From a checkpoint of a small mixture-of-experts model trained on Wikipedia.
Size: 11 layers, width 256, vocabulary 8192, 29M parameters.
Training: a variant of Adam for the experts, 425M tokens, 3612 steps.
Below are experts of layer 2 (counted from 0) of a mixture-of-experts language model. Rows are named router (the router's row for the expert), gate (a neuron's input weights, with its number), up (a neuron's input weights, with its number) and show model dimensions 0-255. Each number is 128 + 24 x the weight over its row's rms, rounded and kept within 0 to 255. Numbers have three digits each.
After each expert's rows: "mostly gets" lists some tokens that are sent to it at least half of the time. This comes from a sample of Wikipedia text that the model never trained on.

# expert 0
router:132118150115134115144127145092105098103147177079116139148111117141129110176120088099132149139144122148158125162116086109130135099068139161123127153135161107122106142120140090119136163163130123140145113154145091084160135132116095132129126098131111077154104125084151142119128164132140110144095105131105144133148150125105157159201090090156102143142117171122154146159085137116124152143137077064110117137112145123129130090145103122139121139122172186073126146160116160130151098130129122119104130134090104102134124089133104192095106133108086171137108136123095148092157142136084117143096100122118132151143164146124148150139117156149134135115137167088168122117111115110149136081116123164151121114134163117129122120161143126163130120146145105116100109134124148138095136169138148
gate0:169135157151158167152113157130161103136157149098081109160087126130135087104139131147092131103147108126084113123145112142134124144092091136133097137151173118099113110162169130099088153109166110151149097173194124091117130139122110131109129132103130126116135108135141103133154145161116139142137175116101159080183136134117097100124129105099146126100127145152107152175076096154146115113150114127135167126100119101122121116123094100155128110115124133115101113157095113151130090144090121146151116117133164143155157077128097128139172162107115144135113121172114140132138146169128119123144090122128142112135147108148133081131149109154148133141094181109115145092120160107123115085139134140103126176122111067120132143170100155092096151142133118116118137102122082119114134086128112
up0:145134121184082155147124123088138152136142153111100133163158106172089120140133108167126116104146125165171152113090132174138129124112116129143121114103126090139128109127128140138132171133119135171148137141172116130096115118116152109155098151074101099116132105088119132110134167173162106159166129098092133119118150126136131166191146171101104152134102144139111133157118141099148136117110148106171170113150143140128131118148076153160124088118139136134108142122145135123132097138113115138136133109134130123106148154157133109141136091123098135145155133157125109133095205171113096106171100120136100155147163176133093145097137133131109118072169146131176137135087145175082097151138123177150139112127139128118094141128110126091092110118140146133169141123137124104126107147110112
mostly gets: "|", " The", " he", " it", " this", "The"

# expert 5
router:137129089125179141154127127090110092126141152118184120115165153128130108143139124125093140115127112129150130124121114135158123130139110106111144140135151080120089133149154089075128136123116144130120113169135139108154159145169125135099136120111074177136135074097131166147129127163130124161132102134098132149177133150104113096183066109134131129160097113090098106144105143135149157119115099107091127146124136161098075128119136127128139119147159126060121141156149152106158130179125118135111111096117111114112123097152149158143150103160144183151119147149092151128160078130104101124112134085141133124136154141144137133139085132120112159116097152091096121134099127111149151127100107163146147131124141100127084126127134168138110160109161101105156138120108167114106162195137111
gate1:178131106124127136162126125083140104121113114138168110116114134137125116089135141127159118132123143096095142096139142138152112123103113023149129110140113111143101082109143149148154136135163101149112155137116180132093144104147109136161092114136117169143132116130118111143129133101133175119119153130065150112145150100137086091133199181122112109121180132113111135145129139124096151130132159162101165094144139103125106142116098180101126082153108133175132141128114132131146128123139125097132149111152133165140120128215077077111139101164127155139143132154131111152114114136129142126096152122167140124138148172120093092090126087157080123120145103137134099115102128116139127169143138141133103151089125129123124109165158110144145119147140147135112108135114114116107138133127114
up1:151147107137092158130101152126110136123159108111115100167133134080095116128129151139141128139143148112184170093157132126178127095092125126159146162103147178136127138116134156134147137134126098153142174148134134126081107080102103118150080153159148102151094150122116107131138130140105171116124117118096120125099145125095114091087126134122177118152165137160147117162173106193133163151154141125167111148102087116142138095126100151094118112145074126177089126127132110106158141132137147141113120110088112119146089145143100131158103121153143129155145070136149127155133107112120140177115093118125140154118108149110143124138099090175097106125173137134150161145125123142112111121129172195155155140130135101109114119146118108136138159114083133141115113096144120103139152112132141
mostly gets: " new", " of", " its", " their", " against", " his"

# expert 6
router:144125118125151119158115151117114118115108160147095113091088100151146124151160155136129159089126120122147187118189126137189095078103140106121092137139150123156099108118116098117132136159153132145173148133145153116127137151137067153136173102103108133194131119132136134114153152136103119133147109146134149144160144160123108120171136131154118133145169177125107179131102144127080181095131166130094093106104139122112127128073117126168091115141118145101109161144144140136138096155149127127122163118144131141134140118138163136121070112128131122161143152168138131133141124134138117159127185115135130123102146161095104161129097121092129084138105149155110137141092092118112122104121107159129152077126106119111131091126154104158103112162162127125122162119126142114098160139131183
gate1:123151150112147125122154107147128128128143123145123107138134118127121165116130151090123111141125104159173127095115093119125094164131156144130120112089081104094134167166161096105102134173099118130127158115142118135144159145119124124119119113154155167108132115154122143128102094094122159143123116122136134167157136112131119174138105103101126101141108156121162064122156112124190153110148152097107094161117129141135083148099146120131122139181140138097114096142164142136131145143135152124128093153125147110157103116164105102113129088166142182153118119133124102081131090102146099157173113133119112122133160149120116132113173099119093094108159155094168190125132191153065122155131110123138157151136143105117113135126150125167086144134106136135115158128117168178139138124177108
up1:204106139119080122145118136112128176135108131143123143122084121131135127142178139125112140153115151116132127149127109108160152109103093114140153133156128175129129113118142080086157138128093143154179109131174136121100087097114161125133124070156148115121138151109116131116119126122085164108143128122117089113138157148134136140173114093126090155152123154131134134112104123162091162108073145115171159086131148129118154125131121118127158133067130140156134135067111140146116107122149119131102087120192085106093149139115091145153118111162148090178161138139151113138132132137088157120108113115145096114175140139133125149131143152100129142126141125157150101147117133154151146142106108115127077084138119134092149130111083157109145131087118141138144088118158120098120154170120143
mostly gets: "In", " where", "),", " until", " there", " would"

# expert 2
router:128135137082137115106128109098146155081146129123153092145131161148115092142124137103168121065151110141155073145174116125129088140143121119126117111148115108114106116137129095132115164098099114154112110132112116080132160130135122107132132096158103137130132076146129144153097156142160102175103099127107136123136140128138083111131123107147118116092088125123116106139115169098138123124135109081113085121114106102129080112135144094130143137132168142100132123145148187163139140135145133165131120112086111116128156093165131157108114103142101180122100131156130136091157128133099117152097174084137125171139184137134123133131139152153122147200102149131156117156109150128122130117124081131131153090140109130118091152155160118128135094172152088130177113158152119153089135161147154
gate1:106149112143116118155132103119137116079136156101184093138136150115115107114125128114139100109192133136145153107128129111116092136153158082127143094099110068127121090142120130146139120136114151116126084134109188132103139106147138148150125148129128117135149136148137116135103104141135125148112108102117165140153145153116120163100128100186144091118131161111072110142082118134136123125166104103148087131144117163172113110132116168155079097151189143096129127084123140155153112143161118156129124106132131134114144103145116135132096145135119153118140148144114112130179085177124139159117166148171126143107107135115132158081116132117103136132125125140133204103105139078114161117139141145144163145126124117161094130167172136155101097187154126103147117128127088137152149119167134
up1:153117111128146126163116159134115113139099086137109115115137091167121095108141119150110151134109085131096155108109163126123148131119135129119096145096106203084126141143121123111155173069110122147166135140139098125138144114107116117090127138082101115129126134096146153120135101107110122129161108163119156118132137104148119169128109137118127141144088123126146172106150141153113124138108124098120148109104160127038168156112132122135144097134122124152120120150112164103123125109064177097160101132123121107108109138103177144122128105141091133165118125122100144134122157081178103066111079126132135110105134146108092115139127112148133113111137112089088085141127110152142122158084097105160103114155113144118165135114106153107150095116142140150096120128091179165118122135161104
mostly gets: " or", " and", " &", " government", " Award", " Film"

# expert 9
router:156145092129192135175160133106063125111106130124152111098076147169158092136149106156142127084176125171146149126139147121124116131133101073106140090121140152104122094086129154107189119153110155100145105137148147111140148129113103138148193129110128139110164118147143130135122145113133155163105134089086104154141141155114117150131154136134129127142123149153120171149124145128140134149147125134105123102163156129113154126110101160151126101161150130111150146121140112138152106165137154078102157114075117129081100133116164145106111113136107151134142128137104131121155127158062124145127085082111120181119148166092170139095174152131130126126118128145133166143106158129143168094121119130103117091110146159161156122127098125121107136119117120107132131096112101168105110137134152
gate1:158160114121146114184097126117130126097088114114175144149090112119134129096125127122141137114165080101144140102150128134163100170152079097156157161134084106128124120149129131128158109110113151113077112187119125116088129100151129114161144095109146129136118127173126134144113149149134139162148122093075160124119137127118112108136136146133155132112143121151151172131123103120078123112125105092119131123158147138128138169119155157170122145114096158112139131146131124138173105126114185108121126147119104158128106087121135170100118106146142132136069156133115087154107176109166073094168129110116116121113142159117122121141161154137094122104125157114107162114114146113098130149121102175152121132113160130161105076156137137150138088133169111170124120141101093180112106166133122
up1:131133134166131124154159143173161154173124127107137115132131095151159161113154148127173117123167100129092143151169143152110189074155139133153154125194082158116120145120108132157149123114133147123091094123083130144154121121067150121161124133148140107097118162145156104111120154146125114115130149088119144096093126125156094109131126171075149118106094133134115113115139140174096134118122182129143140113147090139152169156149107136112127133117119119111120117129168121129102102139107149095119148123146149135142155139127113112122085158156172181123157118149138095189133142097113139114177097154135100086167135141122179091129161169130134095108126151150098144100119095117112170154118122146109132095153125132115122127149128149156107139122126129171160159120128129142151121126108114
mostly gets: " a", " an", " al", " under", " o", " con"

# expert 7
router:123160136099114138167133116102088162134143106122188118130123156126127111165150130135158180149157149177144153136144117107141150075172076104158131143155102092139105123149106136126152123098099146173157083169109145103141135116109106105077114104141106154145096105134148151136141181110118189146095137160110137118155128117140135140165114123128107151148103144084146126141143153139174112127123109146131121089119175121112086121117118131126131124112129132148141130127122140140131141121141121091127127117116098089109150116136150154143118143102139125107115125154110110135176113173122123118138145117129140141176128163107158113127077132103100188111161111123141112135120138107163184130063075135161105123100112125135099159125096116140091140152178137083105112163137120145129126172141144
gate1:154140177171118109110137122137162137138135109141156142132154067152094124174108122138106129202138162102139145117119129110158126104129123168167165128114132114105116099162114130160119122120146147143127120151148106118078128149119140127108126155123159118121195108207123116157123153154129135096124146102134163132136137148129115141121144132167115160103169152082122143170125117149118061137138133115146169137143072101149133118134115125140148117126126161106128108123112166167143145111111084125130151149133162069133118118130129140164101112107177109125117074143117119106081155130104136109136144154139143089149139126149129112147109135073132151174104146141131097134140102149080134152135135105121071130099089124127137149119105085098115163152118141158152113126100118107101143123145130
up1:145131145161127118127147104151127095108086122150105101138159098110128162099153110151140100092115126109161097104156144139092119146098115126139134080125106123112193122163135097131142128149150089079108165110126155115132142103156100120107122122152139145148138105101123174128084104118164149172175130120113117119098094130099122146075113146139155127138114162122134132136088088127184118149064137141113133124117146135123123119153135125100145156084155100113120125091162099156157099122081108149118166091129169138109084146082168159144144113121124115110155116113168122146117103183192139121171117158157121122108123122113127134135182113129192113136110118132129110124147097125120145089143119110136140080121124113125110083103129127149140103099113133101148142118127096128165127137115136
mostly gets: " him", " them", "ized", " became", " did", " known"

# expert 1
router:152109078109139111141155135080125109104121128106116140106107165125159126110167109119094151137090085104133127156153122131151106123121101108129089148144106090115097119167105088104148150121099147158144122142131100141135130147145101143111159081107130154102114132126147126142132171132112148164138076127106181137152117112124111112168112148162139108112112147130091140167088122104169127133154144072100111130138148178089126154065138148165136125151149170102140147138131149128122091141166158114111131116133144122144104095143148125109100096167099173156091149111097144126131119133142089140139130111151143153088135118144134135132132138129101164103108162112106118125092148114158164111093133158158181114125126089166098122139178139147096142138140133104128142113072135150095168164152100
gate1:132137100145144159106109134108089105115149105126128162144124151113110104123149105176101120124106099118127075119089133123147145141107075136158069136169148149125116095088100139099111073094084098126111123116157130140125131134138087060117139158131084174109099124127078104129139211142127181129115105144078144094144106172138132147129111139115125148142106122114122146160126082153207102151113106101136133126123119142137128146106098114146135148098148125129118160137100135132122123131144157119144178134139087152130101148115132097139122150125147101137163131130149124110090115126123144119154121183176132141143138107142139124104103163142102083141131136064112135106104127124143130096108106131137110149159122159112150129157102150164122104157142118114137110154120111167122142145130125
up1:117110150102091188093120113104121152110114077160124107134120174123118113165116106130144108143092112108136123131139140113121090134150157127098142157133144139143137170138138115177083165134099129142154147112167134101116139150108130126116138163127090151096100136127125167160168160149134158118122138148144112154123101107121093063117131143119143107156114114101131117145116152164096127139128157146147147167143068140106126160119140080104129097131122121094121140134132103164086111111131115174115076117135120101092133121134121101095100113121100123116088107140131158096166156119110116165150132109149116119141122085093138076121072097150154128148103112117121118130138138136164121119092130069113099154147095059133119132083128097154119094108108161120163128122092155118115118115155104
mostly gets: " \"", " ==", " O", "-", "==", " un"

# expert 8
router:176122070123138076150153093124109115142099120103110117143113155121125135156162134158128160123108099146148140113137138097158089106109085103113109140150127137112117117149077092136160082132116154158179090125156145107102124135156100110144162071157159094155111142159147166132146159123116161125134082114070153083139160120110134155126106113139107127128084167126134173158126153107148127097150100110118115115161130118154151110100101129123125126139144137134109131132129159138161128144135134121093135086104134108090099097190097176139137137120128134154094145145126105118115127138132123117111159123143124143143155184108149155101104172147101113128109127107148140114084093109135157111112126138136132109110107133156147095133108132152140123150161160118155114161062127119117138155190119
gate0:155110098147143145120164150106123120104137130123163140114122086102118101149121142140139162108152170127111126160140104112128127145102097142118127125126112158136163187126143118173110108101119148094150106123147111167070089125114128144145139128105107148114134088116079160100162099130094125177153145149174094121133118125135109152126125129149141182101140159123141126155138127163124125095100147085094119117101136141118148111122123095087159139132128176112137106186133094121158111124160150115095125154137153168090125135115114181158090078144130137119123108136154116125174099071136116111133084153125140171125116098107121148121119101110136138156121086121146146082155098161126152097087095108120141134131122091136096134145141122141144106111161179132126147114132180190142115109118127
up0:112124180084169108120169180152123128100148170114122142095139124120107149128122084146131129115141149170146092179137137139140116148120143134129124136127118187116115155128123119119123108113118138124110151123140161157120133125122108150128140160170123151098153133065123165107121095125136101146126086080180081130113161149079152103105094136154165143141124152105166119141097100131143130146160142095126125104142121126118137119132110111137117094131153138133102107130137074064115093115130142139117135167181122112169134145088123153116130109122143130072112084107089138113151180137146128120150153110122140158146120151128118141170163111147160098139147104063147135131105137152104140135117109072148083122077114138148131137126151077125112151131116114124132109136113160165126133091131127
mostly gets: ",", "),", ".\"", "\".", "\",", "="

# expert 3
router:132170117077126100116119099128110134131162110069155160112146149149126131144095127119147133138143087144133155081122153074154089145127128145189081122158181142137110112159099129109137152117112150137144118095132124100135154126144090107110144105168153135133094130101146108196123163113118173133071118141115109102118149138117155134141109105136081119116086121110132174139141146125149113113115108154125102146105155117155098133128107129105119119145166122082119149111127173131157135149165156150113146099105113128131116124167115155106139148142105142127070115172121124107133158147101112100099104112130157135098177159147146162131097149147119146138146141097154073112130151143161127132103129147125130106130143118176173137172154160145112124110091092125143162156120145112112164162138129
gate0:133130107102124122089159127118096130145124144141133127138159159095125146131094141092135109137121131151135144142164123084132155113120146159108094160168089132138144101186136099122131163109109114109120105088096080136138162160151141147111124135115132175154132103138134123152139171149105178122146146145177131117135136124107100134115102148130118151159109100106140137161102092152099160147165124151107131116099148144133100091115105119097144106137115097113119150138161128109145125107127111125103129163124100093127144144121097131134136105114104146125133161085154138185146068149154099112199141122151124117183105087121107093128152146139119139118129145085148098145168201151148121152108106136137119133137104101165088166121160063059118125130128133106141148142122097139118110143114151
up0:138122079100173144150113145092134123068130131148098105144120118138136153116139108152127134119174147141168087133105147119158106145117125097119158121111095117134126092123150161108160092104150174069123125079126099099123167155108133105169114152171158126143161110110152076125134119155153093139107063104116129160109119127109151120133135167130131115092113126140152128102108142084141126186110128134145153129069121151137143089082110116122119140121167140137150151177099145117147120146128146096155110139130131140111140128119140129108108176134127119095139115162139120122123140131103108132087106114126080155162152117115117153149182129140131133132147116128164114113126103125141150177088152132120116120106161142129130098151107151095164179089116171120143102085141139173123145162114150
mostly gets: " L", " H", " S", " G", " P", " B"

# expert 11
router:155141085141158125115132130151108135097123153140136119139090141168155075133154155155147112100121117156129180132134125107138105114154126120129128104139135124112131083150100119140151135124101150142139105109138135137125141171121121141147101074161162142142111116109129164115181199117098164122121130146109134131152162146132111121165133148140107165109135131143127109175114145091165148154145159071089076116162160150115110123113115165132122120116109152105132124131127148140165094157159151107101142114112126112144094143141171146111128130122116152183114161137070119051124120116118130134098132093115118148108162138100131141126073123141089119164102174119128148131079171109133123133116168162130135131126093119147118098159127132153122150171146101131131139135094154153071151157122097
gate0:132110119147143133130127166144128118145121174144149160157139117104139072153135122094129124165111143141148088147144144174138146120111115144113179104114141138138122158088127078139122170114121087133134103151144118169119102140137139092120114143143114132119166097162118173112179140119115167150142141155138147090119174162119100103100144125116090147123114143104137120114153121142137188140142125058111150111111132171109122097128152107124138121151139131176086159116151114117135068107122136112127113140155109130106147100134128115119139136172116165109103139114099120088096135116170097148141174134114119126132079157083127123099160114118118177158141143141113117115151077081148147101130128109123083166143103154107113103184125122129125177171170145114136160119135092122114128127126102
up0:134135101149177152084127109089112133117138130118104097143116136169100071128104144129081097169140111098125138122117145144149120126117118157096194173098165127088103109144122123116117123165105133101135110137095140147175121139127111159147139144131157107135101140124129150106144139168150125157139155122165153144120139148092171098164145149126122133165125158132149144144147147133119176126109141059096101164135145126101120115164140119127167101142126156148135112148139133115136157141147156126113092158121110167109131169068116135106098103123109144143155120114113118144177103153140146129166127137098130147148109164096087122123092134121136141071064123148124122159098104144184137108090123139155100110161124123128123134097109110099115131100133118090067084114099127136126113118132123
mostly gets: " was", " is", " had", " were", " have", " She"

# expert 10
router:106133132123158109116148099123110132116117170138101106116109143144171170128165114123097147075134093114129127130140081078137131130090074106126160118112126129103115093152129096123133120147110146138163126154160108105160139141106096138090147100127140139127127131148113167130141094134104105179140091103096141165169148146093133131121088116122103090176108149128121124151089156114140144103150091131131100140161113119107113115109133129137119126115174109107117167133147125138162090115109174106090120105147119101142057084116120176088134073137142159161111160128132146111141121108148108154097149152151113150119135126138128147126108119128075131138095156091163188121098138111089129087146124142169119134115165104121091120113125157139105149151123124106181138124117159148128101106163138
gate0:156164152139130122125131142126156157080107154134072136123112165122111119134132116166168180140095167135132139132121097114151154147112153131091089134121095073131108120115121113111081129098158126175112144125147145148147099114124148129159127118158100105164120103125132102121147096106148118133139089152135164119135127099124138112111105125148115135139139177145169150091101127129145127108167165156140177193161136116127143113125121111138089137194152108096173111087103167125150074102128137165123104102144115141144152131167127141131131091151128135184110149145157160110110164136130107117118101152127115120097109124118129107175072130141152134140147138110131174094110134077066108112131132136111127151154104121141116098130146118138114130125129144131151138146156143107138132095130068
up0:122147118132146133116138130135099129173139134177114076116095126125170111100151171136129126119168123136112122184146120120162124121155137105108120107104124137081120123142142156103155129148128096145207077164107118107132177097118123190095155155103151128094112145150130129102142138180113119113158112082174138166124100142126146091159124123130120138130125096119106114151131130115089081125116087115150115103096079118165146108158071138140114076139102119168101127124120123127123144149118100093162154177118155154118097130099093129085114139142165116127159132122105152134143134130117092142103113133112143128127089127163114165133125119106130105113141158136130109166140150121144105147157102160161091132138150076163171134078140102111109120136143112138107124130161123124101115125138121
mostly gets: " ch", " −", " no", " most", " each", " both"

# expert 4
router:127142134137123094137129116134131132138125122146143111103135171174161083196146126088133138150159139150124137122152121127118081098134146134112125134132144108102115115137131126121163171125083156146156092147129087129132148172139090139108107144110140115122150116111188151119135112100117105131078144133113066161133156141144137119182121141168100095142125136119141160130143143137114129128146135113128101086145126154125137080069136149163106138163158147138104146131135123138132088162144120109101098114090110080156115142134126130108122112132107140129074158195087152122135129126098112140116120106098147145088147177123137146182138156133128151122139152123174107140116141115127169105106104144154132126083114137137077168121129110149075191118103116100137156126148131145087134145143167
gate0:097089095116137109092093119153168177180088121079121131100145123115165135155103133091160152129149092158122132157163132115142122098102111186125127153139091113147120124100133099141162106103155137139096094131138116066139148075075111157081128166121136120136124128121149125121151086132116139158122125162163083133128101121128132152117105134126076125130138198116155138126131146123122186086118127138143097107114143089157105123149149139147112115136130121112126139142119163147116129121096170137141134126113153123104165147137142152096077162141144111126151146190159134166139162145136130138120122113132127095182112102089125124128128126153138144120130141134183149101142102120119153133141079137125114101134145150133106134125174106141140160151106132075155125124159084140118124142129118
up0:157113092127111119118108121086102164141127134137127144160117170109135110113105144151092088130112119090116145143139151108124119133108173149113133139177108142115135146129161104105132126123105118143156163142161118171156125093089096151134119128082160121134142112128092151132141174090075153121097129106130117150156138106138148150099122138076147142137146093128142128142100130127137156100108124105106173125119174132142167119140099155114151109132065152079127105155102126140171123101122121155134106138105157116148109105078082130142106101128101125118154098111100129112075125155119117136110119150177138082153154140143146148107126082111147116099130109089057114126104163119083107100150135131059124097136104106102116077140158107113150151101111091134127133112138121134092138137139123
mostly gets: "%", " States", " km", " million", " MF", " north"